Below are experts of layer 10 (counted from 0) of a mixture-of-experts language model. Rows are named router (the router's row for the expert), up (a neuron's input weights, with its number) and show model dimensions 0-63. Each number is 500 + 25 x the weight over its row's rms, rounded and kept within 0 to 999. Numbers have three digits each.
Before each expert's rows: "comes after" lists some tokens at least twice as common just before its tokens as in all text. This comes from a sample of Wikipedia text that the model never trained on. Tokens count by the router's weight.

# expert 62
comes after: ".", ",", " The", " the", " that", "The"
router:465535477447526503525514471515512515478517470471519536501507503531491496513539472493493514497523522490533478450474510530527448484504521511493486518466525511511519513452510504479483518490484526
up0:508517487496496510501507522471472482508454452523509544509528534496522489515526497492534520487470492527484537554503534459515467496450501456511478469500492562501485518528527485498457508498486513
up1:461517471525518495483511483501511528482500472476550455477517493514565480554494497484512487463528504504458491505480508515488473541499517465500499520511523466519489490472543518503529507493495531
up2:478443534546515529498497510461493471526481516522508438532472477478526471491533522516506455511479513478482518539494457479457483510503515496496507492469486511510487476457543484492530483506499501
up3:503551501509496550511502487493469495480544506480494533494530508494485452450535545473487492520507524517517498470471515486536450540529467543475484489498487522478509555453506494495467493535522494
up4:467480518484486477531509517529495479457479485467506530534497541509492524519493494490493494508518493519455526501505511523486511478501522505500516560468520506486450512509534467497467462452492511
up5:463528479494498534533488521541523502514454503486505472510514523540483483496509515503539510490489480485488490484493504506495466545542484486510518485479535456510516532474489480495473470489542488

# expert 26
comes after: " of", " the", " and", "==", " for", "'s"
router:545507501524521543517485534469506523511517468489505519497515474534562477490493472479465513483473509519520491493488497483514424526538481478511509492463505499501469517454537528476489539495501545
up3:449531477494498455505483583484517491508528498536519494507503509535510539520467505466488535463485504535464462489491519506447474504520497523562510520515462503508527505487503476497508494504478474
up4:511497483493504477494485554509483492497477525506522494526470487546524471502452511485491455499541528479536518490524522498507469503518545494524502515522525449471479479538477487512483470517476537
up5:529502468517492505487509468470503498480522520469545506551504526498512489495504503492503540475495510536505504522460495482479459527518510496494509519463509457512510550519478468517479477519521527
up6:543493490522490501529474509521500484501488463526474485495528467509493532490474511497504507505487519517504479500504476480493500479510520490497500469511517429434455495500515532471528516499510486
up7:494542493477501512510555516547511534461451507545482501524490486522459508500502490479550507471522507530474484459501523496540526505484471498506490529424518491546481502473521498513489484488495519
up8:530530445501552521511500508498510494547545466506494490529546543515467453501480531482496527490462493483491492496513534495501497550502503489576482530492510529488486480476553553480524498506497502

# expert 35
comes after: " the", " United", " New", " of", " South", " in"
router:532507502483479541505490544485473492498513448503497524496488489525553553476459497507485545491444486495514504467540482457491492516558489460468507522487512494501469504474498514484462533497451530
up3:519509472515491467508474551492499503467528497516480463501505509514505475464534513532545521521506532503462473480491493518522525528515494455497512513540535519478499476507494511527482506507500539
up4:486516471514474518527545496480523508459532499478518523519515499512505477472530513512506523477528533516501482495515511465490489486508496514508454511531482473540493521482465466472489454546511536
up5:512459515489525515504482489521484544467479468512465548482514501516509545474505460508497531491468449509523498511497514464539530485517489499500500529516495492488429459486571471495525503501472523
up6:525503484544478480512531540518492531490502480478486464507545509476512540481497519473490519472495513490509530475502469480478536542540488458502518525442487466501483490473536452514471500513477497
up7:507437485483539472495503535485481452465486527490483508503501477514501515476520484525473502483549497511465494484515517511516477545511491515485507475533494500493515483490510513504483526521506482
up8:475461540496489490514462491526524531513511473526457512531490515547515527453486492526507555492504482492467493498523476520517536503518525513517499542507490486483491533513495502447478485497506518

# expert 51
comes after: ",", " and", " it", " It", " which", " he"
router:466460478492522496508527483480490526447522494493520507507475455465510528527499465532468475524465486509512516509501511538496456480468536528489496474530516519498524488491482513448524488496522507
up0:520512506489477493511454476521528514539485543453525513491493479440490510509501504502495512536516493482480524496492474520522504524558509473485518550517493477467481530527543496490504487487531425
up1:485537469488521517468482482490527503522480471512496470477489495468516460524487488476496482501505505501490495576498492505526520481447520492554518468498493450486493526508491464510503477488494487
up2:460537533521482503484530458480458543517527472473512499501486496486474484503483531488496493539485554485493496480513498508473498545539499513508490515532467443505448536505502465479464514527487503
up3:461471528513509481503471524482516501513512514471500530521513522485503460528507477492502478474499511518503496513480509457523482533482474555496466485513507510532541483479519543471492486579487503
up4:522506442485507454512502492515515546477493502481481509502525477505525519486502502495474528490518542493493497497477466517518552531505481487545451511525484526505495516492512521535502491520462537
up5:472493522463474473521511543547503464489493522533510504465500456475503496527510578499523489452493445514537469509475508507514476476491531494501536537519468481494480473480526453510531503514529484

# expert 12
comes after: " |\n", "0", "1", "3", "2", "5"
router:502474512506484499486514506498471496514544508484476490468494484470511518514455471524517480555535549548525498502480504480546517530501552543499450483493483538488497477522513494458522519485480456
up0:480504495501524503503500494513490542498505466496516525492522507473539566476471451539498469524511515514476527518519491492515493526469516532451494499525489529466513459515533521462460500517510490
up1:454496481500500490504530489434565507497522492512471492509528525502553452516485537495490537541497471501463492510458500517534512509496498527476473482486490512491468467483488502499464531489509495
up2:482520485532501493560490500519477480487480519489519454427493473531502513475513504516540537539487503488505482482540488529500505511484483498456490500478497495495459525509474523499468490529504506
up3:470531483447494512480509469480531519477509477507507528530489483526487463467504553474532540520490496485504469477483494501516522496502532465453501503510520509490476525497505510515474481517523503
up4:488538466500505498551506524481491478491502484501497506508537502500534506491472479504517497519493475516503497500458508521535477517485481509501495515507517496534501478541515560511499485522481499
up5:468521479500501520495446553518483495462474511464465498539477513472466506509569528506550507505517512452497479514492485494472517506482454558502554499492484499505503513501550501483507522510459527

# expert 58
comes after: ",", " he", " that", " it", " which", " who"
router:470495488490531494497510500496507526453523489498511524498473448461510527516528493486470474503480460479513538544485508530482462467470543508499489491544528488513537507497449484465541492504514511
up0:497495548542496449507537506510508538509467508476493489525480488451498506470516482475485514506537484508507462476505520560498484485530520481504526540494494498491492522476493496523524491524524507
up1:523446506486504490490503498465519502499507500488496547518497495482518454532534523530504476494489501495489537524526500503471495518469481493476457488511454516480522513571482542517504483522513505
up2:492507496485505500497504491451526527501524516516499492539500455477486520495542528498465469500473452507506492497513526520525453502526503520485491530539489476492508511481492503499474472498519516
up3:487481445497530509471508446522477507512534487515496477520516475456479503486488501515472474499511517513533510485507477505527519535516517491489466529520501464496467519478512459485536482542489554
up4:479496462500513500487516481486521477501500500519528444502494494526512517528519517473503485507522503508513484462513525518477513489503506512500497543492542449468556470548475501519475468505522461
up5:460509455493468506504491506504493509483506459502464521473513492502463501485500460507513541516533485528516521486468473500547469546499509535513490514502536547528488489464510476512502493504482489